From a checkpoint of a small mixture-of-experts model trained on Wikipedia: width 512.
Below are experts of layer 4 (counted from 0) of a mixture-of-experts language model. Rows are named router (the router's row for the expert), up (a neuron's input weights, with its number) and show model dimensions 256-511. Each number is 128 + 24 x the weight over its row's rms, rounded and kept within 0 to 255. Numbers have three digits each.
After each expert's rows: "mostly gets" lists some tokens that are sent to it at least half of the time. This comes from a sample of Wikipedia text that the model never trained on.

# expert 13
router:091171150127136145090124135127153091132097112160109108116114097132140098133148128134081124113141150121121103074169158117090171123103089111112079114151163151139144121150127117114088136089121166073146100127118165101140152146180088163147138087141126153135122116146137098131149137124110121109093128117155076084111198121143152127153157125099129127158150159126099113132121182149115112160112155132122116161112159159100138098070152133138107155148111140162127125121115133180093162102146104125122122168128117151135128105153112150145145154140150111159161131132091123127117137153122165140147085138061100148125096127157137125087074131098134118126085122118153156112117119113131110135141102127091148123108105168116134131110146112155126142128117082106106131124112133091133085186132126
up9:087132105108152103120154106136142121146165153133133112153118147154146175116168119084143118157111146124147098139098086165128137119090158131120130100166137137132166125138169125084157132145094139134117139158128100158124127129141149163106123106115155163126091142137108075082132127076105171103122096115168105141143132110123162161166173127108083134115140104116124095132161078109136097153116129075140111163108111140080130133147154122151116132106137088120152154148106139145155178145112090179114162082157142118137165141121120133109161144102113106132169146121144115134131137119122160134128124096137127108112114130144147155149143108139138138116100134114126112137138118167139111108137112130120080122127126131107131145146131153160116186120105128117070144151098131143116055102103155
up10:141146111175107174153135130144159129146102110143111144116104116138156085138172101165122119152117163099142150137110145108128136116104113166118110135153123148129109136094156114137121128149094185103105116106097100120120174151123125123113134123147129151115128097177148142131132126178144099108110088127088123114112128147145103157144134118146110146152114082130069148149105140166115091147127164152179126193101129111148106159124146084114095136128137148125151086119162155117130098172156140125176104127116140160115163099110121142144151126146168077187137102119127109114144127146092174115118123140165115126142092104117135157120123123131156149138113100126147153109105113166092122157155147189079139146128115107124093120143107083144125123153157128166154126172128164102133152128134129
mostly gets: " Los", " O", " U", " \"E", " \"K", " E"

# expert 7
router:090133119122162126117166166133134163113116125147127078162161141119141161077146108134118170163128118132091115134176125167127103094131139179150077161123153132112159124130156162120128140139136104169135093180145101130134132084084144167099112147152141133138106139130132122118134100165133136116156150102152121140140139146089102177120156134122103168105156137134114149134156125111117105110098119126116125159114124109103093059131145118106161171151137141097116124143115080086151087154151149110141118130081165133099144119115142126115131147127111102135131098129147083120133155151111137135087166093075148092125110129117123174139146123131096116109160138134151140177099121130130135121172116126134082106121131049110120102121173140115088151116157133113131109144111138110149119165096150
up7:120163098141142124111099112102118144099140142119128128126119165127110109149106135144128120133166131132128116126136134094118117100161115082072173082115135102103121129127160154107151115112144130140108127124139116143123106101146136127122148154131128149105085163147131146125101081120159128188109138124176148166141094072136140158148156150150095098092134169177101167131137111142106172142157135151127139109172117088108164094112106133126133147112146128114122118144105106128154135107095142120109115061122142145107126163108126141121090099110145149120161112101165065135134120109119147118115084108102155127122120129104132167182129161149096125151158114110130124136140115139141102168142115136138153137110163134160131121097163135103135109166128118114139144131168128144136107106105121
up8:124130092104117141131142089154138110156144111155146117167113121102150139145133133123120162134132150111109146107172123105179112160169140101101134115149170164129121085130108121123094136129118124092125102139136143128180106123110140155144132091181073125116108179136108107096143168099131196097180141132136180124087140099153134124120127118074131080112134136099123141131107161154139088159142143115127106127108083159143157162111135099132098175122143140126143128152123116113160162085114125111138140154126139152156142138093165130115153114140119132122145135093112153137120118140120076118117091162155088120164095155123133096154162140125131156138091114087146160153153114114144185099111105105149113120169196136100132131116117146127096116129107163061137157097095113114133153139120128
mostly gets: " ==", " =", " ", " n", " ===", " d"

# expert 0
router:137109112113108102093124096159159160112141175163086111140156133111126099106128153135100139174126107166119102114134153121103095119119136094171161109173110138139101135144065117096128177103170096144161108124129128136123093132140120126162091116111077094108105118111099159106139114168126161138097103122085117106125129111169130119135131158121088101151133136152148126128113146103129111149167148161114126121113125127148113119155118152133102113106111147095119144151160138096088125115147167136152132106126150103158118151131137098116088177108132127117135102108101132144152149124110162146162163151102107103120096135119131169136153117132134110104122130093127132128146134130093106114085136153125138150132148116070112194129115150098079086133134120154091158099133138114125135133087142
up24:107126122177131106170158151134126132117156099144139141135130156116116145116093103068117112114098154154125108122090117155109122157138127154138154132109162127074099156130182149125129118087104127117120117117069143107176158128144139131150133122124135155158132108096182120130108134104122155163068157198122111099118109119127098188150151184122111151144121089145132126156125090137133150132103141110127168093120114125144120156140137113129117127150120131108122132090131132109094087095108090126124112170165153105149117129167143171116147131117131136137142158131188103125105154117136120133087144155120128118106145104099118119124143111150138122111165162148114100169094122135099134136182135122148155138132107074121120089164143116163147125125151134099153115102138111118091144101122171
up25:099144151175164109127115136172147106123156106117136136106095120128094104138116099124113126105174085132108113107149086139120130129149142104104110131105102126130132160150135140152129138147107136130115105153139144109168088142124124112111096131128144077126095121135136134133175153111105108102150046084083105073118105156151129137103152124098092137132155150143171098150122136153112131140142144084153126138106162124138183125070101149130150123155107132135120085132091144150137083108131104186138102137133125154133132127132144110167140149110124156121140097170136106131099112095140073169131146147109120097112101096164106128117145143109091114112095126161134124134121095104147155118153130133090092161144150106195122096145117122151105111108127111125150124090094096113156102113145135
mostly gets: " Award", " University", "\",", " Cup", " Championships", "s)"

# expert 2
router:139127096130141160137155115145129140134118080088111114137162100125100154152165143144126136069131107148127114151103107143089126130147157075152098141144135118083122085086169113125093119139121149145136153118176133169109116148133121115132160111100127130168138134103127099184118172091136157123116106108069102152128145178146118115132086155178137095136088155086131082096121079096124163124163127124099134137149139153129144133104115135105138090092114145123154134149158170154104132094106114155098130112120178137119156093147122180116088096114158139152125103114117133105146090130109114154090095100172104150077124142118153150113106135127144106136130122130137107094176147156144173136105123136168139113109128133141133082094118120133168141170181120146138154145115096195131110154127093
up4:123142101088117133150096111087119118131091127151111145099138077131160138138152157105133136097121141142163163156126129163100145134154157148130110171129137122121138118127132123179091122183122114159076096107151101097165141130116143121086117183133108119104129158106119113160136133094103128175182150104127140148131127163165113144108122086114084099135101142141148163170127113134097161143151139078117098144150072135135131115156093144151132130137097128124124134095095136126103161145125156102117137158152160118138105129157100120108138173133117127118098160139153115122101111136139144121098127130140112164104088136113159109127134141135126124155153086170090151131156128109086156137114110150185162147110185065140147169157116100136123111101124109104153102128170101134099129109104150
up5:146159139129130120162157128136162133163106096125102144135114115108088150127138116140114124114092123136152121108152140105176167143171140105131126089161176108107147134071147134146088132140119129114172068133126073138112115144101133125113147147194111081101140125116122095108143143095121117062151115147096083148141171110085150114147132110099123118076144146172140113125130121110080140148138164111096112147146126112156155135112134131133092174151131116113094157111134173134128114182154147136171151158164101137081166118108151118120131117117108129101194084144125115164142130077161077093122119156140126079129140117083129125101105118130128094144166106107085112086104126129118114109102108105147143117100125111119112143148134101112151120136119162134187122149106095132134139145124150
mostly gets: " won", " moved", " received", " joined", " began", " signed"

# expert 3
router:111129119106124167161076090137135139118113151103168158073125093146108117123161104143145152157139107115171155118210128109162102162112079165123089149093134125123131120118124113126127105131102138146158083149094135115121126143103155113100149148129120125080116121119157089111152137124125135140139139112143112145088095175114184157102108131137158096139162130114135135145101117107124136136138084132125155115132111107138121094125113156103136137097164152110155119127156137159172126145157121092197107150170172139099119148106152102107129124104122156123113110112123186143092127149115157095066178124108138175125123189114137132109112159108124155122162137113116094158141144123119113118148171092091138111125126139122134092154136160112136158125090092133158127139106127177118117086150157
up22:144154184046162137123098097116154131143078123141095111118119160132136107136163119109123144099126116138087070140137117108156129108106114136149162120142173153124172130084091116134117109164140159086119142156129149105110131113125149118144168143128168131138078116147151126164153165117175148118157164109157119122129118145145117109123103185142135148108097137143093124101150146130182143145092135140131123114186150122114148140128119161110149103132139155152115126095166105131152111113139116110114122137157099166156155146119127134098113161183127115146135158137119134151154094150179087116120146148104056110142086159141069112152128145118152124137111126124128095123149136096144162129133168111124129152171119121116103117129106134145155185138106130120156134148143119109100173129133127
up23:118118126156147142176162118140157152177068097162105133140120142085140116140108104086158100126116125186115145146142156124127126126156156142125129071144107112080138124126146127141133143111106129156107179179159148151122127128128148178113140137131135177091150129141117092120115137123139118118140130125113158165147056119140123120132144099153095158124159141124160134142119115142075138123150102111088112161161128137146150108121192115119157162130145137127152147093104138125127079149120125103110149145129135141151141141079125150124122124128125053147175112093098100126136139087150125129152084101146107150096124115173129146121140151113107157127143116136145135134126169176089147124102117122113147133156194132170108123137140104126124110097099120149167204155145161138112111097167143
mostly gets: " 0;", " MF", " -;", " ½;", " 1;", " |"

# expert 5
router:107129101086119097112108121142145125120115129096146156135127105075135113174120147077114153139110162141126081157117105102126116139117151117130136128135172144103128094131117138113141153147144131114175139102129097154100122131091155109130152121119124099121141072119103109166097102148150212106126125163124085112175145128101143160152151146179174098130121157126133124099090133087147154090148131141117108185102098146157146133132115136105151133121148161118114164127118163158107108133152120153120154139134130144111126121141122115147115146105139120140081187106112106139078143105147122117118094109142126174141117093137109152140122096134113083119145176119161153114135112099108134161088134158095125103114143141160117140136183141138113116142134142184109104121123147121129144109116109
up5:120140131117090114207124140134138194149140123103138114122115165163139161130129132104136102163144134126137119138158147161167131166113085120175158139107111143144138175136127139112137126119100101103102119147143132136163099198113135192164105136136168134133082120149067122144102172109099133114125115097139124106162126159129115130104170148095093152116146098141142090152153158149161132118141129119137142110084097155144125130133117140108124154078147116097162135116146173133152105131143092136094124102117139141161150131110153134136125129164135092158123134092140118124101106114129150152114153147145163126159095110155111150148076118125145131097118137123118138145140102146151130105083086090139135123071166146180134157129118092177154148105155115122129110098128095135137103111128155
up6:119134162108137136166141139147108119139142094173145118144130088100112148110110144098140136132150139166163121121149128078162189104159116117086139139151085145169095105108138089140097148084146101155187100117149120133131144173095131134111144168131116139105097136131152135126091122135150127151139147144162113139135179124151150102078157140125110145062156111132080090134153110134112102172172129147121144121142127134125101105105121090107164133109111096122146125136180110099141135128117091124110139166118140117182145130136142124148126138166139106135168141119126120140102121114146122115103114114132145109092099155125124063140124107145125164117182117153096159092162133130140156099137111136138161084165112105129095132097163133116113135113152110121150092154141129131138104096105169
mostly gets: ".", "s.", ").", "ed.", "a.", "es."

# expert 10
router:155150136134161097094135110144104132117140145099112151138135134103085115156097113132100090126086142131098120112157143158080119134141144142115109117143145090132112132120102102148148117082091113120132148113107115134139125133112180118143088169088120168125132133116120118172139123113169114144188080135123138117158133138127104135128146143132170104077138151161133137159139099157121136138145142116116130124159119094125186137087160115148105173129108117130158077151131148124049161095101138128189158120140098132126150144104147123142125131139165131155096166147162139108183081076161191140124156154118135167116095122142107107130170112167150105126146132111133119129126107145193115123142106098147149113166122129054134124158092124108129134102122131113102147116143104120162095080129117
up4:137134100118119159079100151151155118127124129102148096133153095138127141104148117182153113114180085134105156138157143168151129141157142104105100115122152112156185082136140159118143131143149112148116114141147099142065155107136150141137106121129109107133098110133105124112089129150177122164132158074144149113126098124143104120138159117148174140153133111120090115177113165128149140143131109106081132142104162141122091150080139130136120106113146130142163138104109145143121180173140136115110157150112116128156178106130109125111091124130135126122103148110131120097138128123148082112085119109092135092130092138129107155063121157121144114157161135130130173123118120144150217098141159084201182140129135150111113135089136106092134118086098138107127121149141098120149134112151093
up5:135105101124184119129123128151149139111126120126080089126155127125109118103125162118113140129142155148112151138112122152113162118124156083073131135088138136125135134089091140140093151144119081117068114088090139110138162134136170142100139049124118092097116129142134120156125141141160127176145157097138156132110145101107122152144134121205140126162135096163161099127151148113151136113090163125133099121124147118106080125121147116150134123105146132145133110135165144100140138126095156133121085146094087109115175136107129099163114112126183128075119129095093125124143127130098126131132162090111078142095107132087143111156167141135077102151104122125169159150104143165138133159146137092153155115163137183109134103118126119158120093100136170115174166096163140130136135127129122
mostly gets: " 2014", " 2021", " 2015", " 2018", " 2010", " 2013"

# expert 4
router:110117096145101113159119121118137110105101127129125131119114089153137133128142125125094143112089126118114165116108126158132132091118114114103151127153138098107113141093113145160164124112178109077152113141125143091181131170130125084089114098142145128141173157171147204100146118142135144128092136113157135100152127103105120110150163104128083117118141126127141134095134145152133164157164149159160140124103110141176133153137140099146133151146157085071110124077129145086147109106128141137110097140145069108157092130136122137084086145130150130138125123143168132124134128134141167107110119097143116091109159128139155171082109117119104133140143096102113118182138159114076143133154124137123104115128134132153131103131099103130095123126100145094094144096103103105120143156141166
up2:099147110134151112121123136152125131184118103128153138119177089090156141150150154115136112124155123127154121159136087146156127096164092112150134110151152106088113122120112082137114106151113099116140110147138157134184085157137124117122111088168161112124143074146132089162118114132134133121109145150116128145180143082153085135118207135129155129140099129097179112160148125130115117122117134116106127074124141127165126117070101124123117105121132140153135121132125173146124109103111111137118140094127141148167054135105117170144092104119136149097168155162148092117098098136141190165122149130113090114117165082154135148150180169087116140078082145122160149112070120113119126123162156123106114139139154101135186128147075159121129146111118160147165092140139105147130129142108139
up3:130112123112091182123147137121130129103098117119150119135093093141128199111114132120127124146152136120132098099128137115100112137143093133150146110146097084114110154145163099120130143129126120177084116107129134167098118164138107134122086120136129084129137139135105171091122096124155154118146159130110150101127096131152133170146128098134119103128111105162115124067119140162118109104136119171171145120104087108099144112152151171096156124141097176153154097153073148144094108162164136088141138087162117117142114146074143125097154133164144126158140132110142145169131120149076145110107145154125132144122160140106131172108124164101168129129146135126183105138102150144128123118136106147157116107114101135104141147066140156132085126111140164161136106088095155104139150141112140
mostly gets: "w", "h", "qu", "-b", "p", "f"

# expert 1
router:128100126117135178159153141168146166108145129133132162142073166136102105148094130145176119086103131111156136138083129116120162096133117143124092144125117112162147133128118120140111132145121135111109175090100160132153127144144156087120119121123093130131120123129131116139156154093122100117158123120082140141140131100131131122124107150100093112118113135140134129142113130154150122128088163133157131144137121132144147137159140165122176140150134152112098120114128119115135165118105128149100137096154140133130159154136103102149115116146129141088185106137147132144067104140094099126168109112151119139121154123132125115110143158095135150127129115165135166123145143146112195167126162128078138133144159112174125135167080162157147144102132136110149116127143146143113153129091140
up36:082118136106132092086122173100094139116151162099101159162130111088161130114128160069130143118119152142146172095148120102144108130101118124127110125124118121148082081128166131163114128148093135078116136122141118154102116128111139110154181125183115173086075136132152115109118153173130115101097082107155115139119054114086121141137147144137148110157155091159117157145139179126143128124125168131142117105129157097166147121145103124128153079142179089102101128147150154155109103176135137177134128085135126140146135127133151130134096159169183119177112136120129140131117141118133129128102119107132130119092113122134111134112090157150113140131103112136163157156073120162151109101115120099196164154192132126126103118115122157129116111109122119102110097164155141139130111122094130
up37:104124125113123134155112115106152160133119123121143130090111134125142086090140180159136126190137131086129106128121137180145099121134107143112082092118153145158101147101103122102141087138130110155125109103116107138122162130098121157107112118144145089150168110134091126134146150118141140149127119123136118110115127124124100163108135149108118182144129130102158139144108114097148137148170072133109137099142134118087148144126098122120118127105139143120164125095104167105121127150117112099104121112160113121157088181151113147144138162159124151132138155130108124144123134112156094161122106127171139131170100121104149134157138144116104103135076111144119172140088084170120126061123096137095140099138137156139084093129173129128130149190163159120161110134170134111078140153157119
mostly gets: " his", " the", " would", " this", " can", " her"

# expert 14
router:128107107117132098119115140066125137136096162130161148125158100137117130138124125104137081119099121138140105098088158132133127105089122101126162087130114124158144172160138072110105149168121152127130143114121107090129086118107094103123170149143147120129113103104108113157130138131145148074137118178120131176133153159169122100063103139149116137101137071137102150121126127170111128163104115142154147169094125089119143126110098115126101110138097059153151119120122107115126162077106092155084111104176132172099108134147106184126128136105130119128124090132157180089156081134102100103147121163167132119117140086095129105127083101111125128121155116078123145134114103136096126129155131098128154106176138161141128113157129154136126109142155158145107141134128148151148105131171129
up5:089089121162169097089090126117147133134096177132129138117125132139169104116130094119150143083105179163137150130156145116132091117115100128116130104104171131092158154143106105103125114157153152118134105144094112138154127102155153126135122133130116111196117163163085099142113100126089162166169140164130111130133165140129128121134081135130106133152122153133128185149140094127104115172125117162130133102115118141094132159124140178150136139161085086127092134160130136152116142142098184138152108150173118118139130144102108130133123133140120159143123118132109111109081141137139141092142145165157109159133115106117112151139099084124109124132135122136145118142078072129153118122114125132081089103124163124132136134100137146120126129104105143189153087147099097139122122066105112
up6:157130123125115111090109100125157124140108170111133118132107139113144129083149128084142103153131115163126093143140134114165128126140102154129076139155135200158171130137121068118148149123140135164129111134111119129108114143108107116156195136099149147135157096164111158130117144144148077122132106114155162127137083144159181148119148086119108124177160144086149151149113084125129116111145114145116129120120115139108144121172116110138123156083109074123107112075072118144143145127121135142143131121083161148134095145135094137120112148134147114113082093088117133090101147125137081107099100132109143137127112119126112158130106160118094122115066091126157147096081153107111113123118138122137166083114129149127133088142128111138122109061134158181134133102159115118121116110108101
mostly gets: " January", " July", " September", " November", " February", " April"

# expert 8
router:149112141120138115129099121137115113134131119140163150137131089136147115134158150141089092112180084160129131137166134122086150136113133095111135090110146143137119111164134145162090104139138100081147130128083146143121087124079115093120118161148154110128171119114155162132132123127127129181129147133109126123172090106086139112148114142154144149134121131134120141126152154126140131123137120152111140107130128111150153157107127143137147171116078181118076164089138154105098120145127112125106170097092138122128134199148153137161102133137149108148107162138130151146150144105156163117121169198087163126164126143124122128101131085143121116073136121116152109121145094151119101168113135151144134091108130175101147127096098137117122119077134106169129077145145112104102131157129124
up3:179119151107144122129081113132130145091137095131101109152122113111150132092156149147161103124162152129119196137174110091147169115119100100111124139152150121127155123099142076138147151148103138097122133107108109150118138137135147152162108118125109084100101174149144116127100132135111170149150134174103152144146143126087136128126175123173148137136133132132147158066072138130132138121112146159117100126121122168107123130103111121133147097116131110113160126129131077151141147163118107074130100145095091149162133130136141124147137134106098146140160118111114122135176081102093151149106153134139147096092153147111166121130105158118138110130143147103129119101103133164110131146128101124129113105172131132104149104128114096126172118113118134151118079096114143172126145153128100
up4:143150142096123103103099144111110120120089113152087149109127125139145108148096081103133066158153114125117138141129111150143082168173162166120116173131164132128134121137133104138110113129126150109099121139115131161146093107130142087123116143083095128124094155125144136142168133138108115161122129152148132110124134156136141129093098126151121114129134146149153135138127130202126117108098109085117128157190156142143136168129154106124162136152127110112137127125080156128157130130138171145131143118108114108083154115163129147144114115153153138124123096134132148178157183122121147141172109126132107148162163156089132130112100111126107169149174135149174118098148105137159180155094175129107113126097129159134114133137109132133124167128118162119132136151130191142135097087127139
mostly gets: " American", " British", " public", " national", " local", " German"

# expert 12
router:127130147090102136088156102149127128122146068140107095145099132135106139161167090136168075106086147136103115103114110125162164136101128147144155106135107158129162103154146128164179129167139113126116098119126146114129121138135130155138155161124093092088102140126130127091108135158107164159109086155156168131141088136126164132160134130146124128139145156147164097128158133135175110118129171144130148107116118095134132116101143121123112118098138172136061132173147127179122116097172115124157177137087140091136147117116121147146176127112102081115146161150084144135125142135134107111109129094140154120148121162148124116204145137132137125168132165112131120119172147147125134114169147121106120119133101126149104118154115140143142135137134113147120145142129163158139114078113157
up5:092144099146132106143112125110102114084124157119102146109148143126121136108126136091116131126100131126090119159151100139159110079140147135110130114127137114120170158118133110148136110073107082122157158158150121110129137103146122135139111083164135144123125176118121150146104170080135121147118133101163137083113128097086147122096128152151116102097145126154145083107113089106122150108156132125094155082166166111165161123135114120121108136131127112079166166124116137106098126110142130130103141149096138105116207117139075142138095130110104146133121094108054113116148148088150114135125168152094124170113168110143169163152127154116101135085122110117123141131117127202102110133142084151124114154146130111096126100129158109125128144133130106134112133165091120136139126114157145
up6:150124075132159101134148140121122163088132141162158131127134145128118127158173121120130103121136126116136123100156131158089115171081107113150131085088154161127104126136153126139102123090102094135137110115134127124144101158140136128138159127182076125129095117120095117104125142139102127096125113145120161105084138115164114127130124155123140116137099137127161093143136126132132112074128145211140132126151159122125118148154142164113177134145168114130127122172152112160126114132137140120118167175149161126149139121140128146117120136076137151163104132122133165136112129120130126101144172134139154122093102173161074132072167142105129135137139126137071089092115139122115119131089099096128112120118129108122087121127125099165098123086119160125128122149137131124051128135151114
mostly gets: "s:", "',", "er:", " McC", " Episode:", "):"

# expert 9
router:148138144111097116155144155134102102135116110133146123114124147138127140096145136122162114160139103103141086138125118113094136142100120170114154109143134119134109169178153118134173117151098134140155153147152108146149150090102180150147117123130126162148153140124134134110129137094132157138124197159114130146112163086110156116145083121098093144124123157171120159105139119078104140096105095110144107137166142115128140084148105170108139108083105139148123121153129112116157093114144137157086127167144067133138090118116119124144155106123104175145122144093086117107120140064172119134161105152123132160139136107109152109136166120151121115136144088146112107127107158162073126107085157152143097156140097085111148112114159152146115110132100143094077101177170128167140149129092143
up7:098075157161126175084144101120141122126090129142136116125106134155105148163109113115131144152079127083144146148114129115120107163154105122112154176137126129141122182095125121129166129098145124151093131171155141144127128168117156126142101121152166112132073153149182138128106103087123139128156114136125139143101118128139118167134132139106129130134127110125165137140130111121125150140132128119145148095140177151124146128119118105148109104128121093122158139144176134109154173144082139138111109118105136101193152178117130147166123081093158105115103185156168168107135143163138117139119152192095121143115128099146083136143131092132129124125112143110185140134168128121156138130155058141160130147158132109107145110161109097190142101189146081147130158109139137087117169167141145
up8:102139127088121132135112127115133113142134139140183092125169122093108125169109172124128138130124121116162140129111118123088170144178153153136127146146156121090130110140099091100138181148117116124127121139109072140108131149084131149133153145131078113137169158112143132097142107123123101093088121086083176158141084143109131094112172103118122105149134115109111132106163106139167089143147138119137087098140140112158129114151123120103151163134131120115165115120143144117125127102111110151105123116132138122113155096138097089171133144138107123134090119148126133133152116164129147144125111131075136147126167155099109122142115127132117132147176146078165141096142160152122084130119092112107160162105110088151112150097143141162148134107175082153136096119130133112102147119070135
mostly gets: " all", " some", " than", " many", " one", " more"

# expert 15
router:137125164151114131139076132121079133139140129106166086097148173087139093129083122141128138123135155102142137142072105128150072153144119093111153162087112134122138119108169159105113101130107115156143131128150125179096123118135117097122162165140146109123124097127132083155101174173120099099132137088114148096149101056157111098097145137113152126120119150096125099104136139167134130138146099144093115092163086165191101151119119130106140092125138128180189139173136178124135075161107102155152137131135174095142116153141140125097126115157126111129119084134131092071153097143160103146094126126132101145107168125106108087133168145126137112148084153121107117125108139124139125155135123104079120144119150139146124153092115102191100169162093129138151141126113119078122118122138095
up9:149102151151107128142124109109100090096128110121131143120141146152140128138104106144138103106107089156138076127167139138165142152141119067141126159132156105084126097145112110107120092090077117111177118127101123073130131134149151121133117141160128172117171158077159136126159162163144158147146125102102177078111155114124096145099124057135132102073113104128153120133149157142127123132112124099090114136124176133094133117129138112143117158168075139130088129177163105121117114105185142125132138140102156142146146120172143115144099139144094108084159117176156140141126100104134098128139114172112100140103142132106150138140161104118146142141124145121145136168145117103130160132144135108109145162149091177100116101132133100159130102094105131071161122136147084137125117130140113
up10:112146137137137125127145116181084138166104114125128127129141164118113113162140130107148111127118138137109135119129108103151167110117073113118146154139154159136131111162153120115112110101129128123138063125131130129112151078127113122130108082131144146106112155092110154127138121112137164076077094117133163142108086100084120114069124133122142119099108113091154112161133136141149165129102157141124101141102135143133140124100139156143127128124128140131126160105185171114135142120112147191096118103135141141118140087086148150081137131154155140111115161102143106119141156104143121134174121101105112135085128129113088158136094069136155116124095137126142103114139120109132120141112123133151117139117151095127160113128117138119143113096062170150154084096145115126096135104138126
mostly gets: "|", " based", "-", "==See", " Date", "Personal"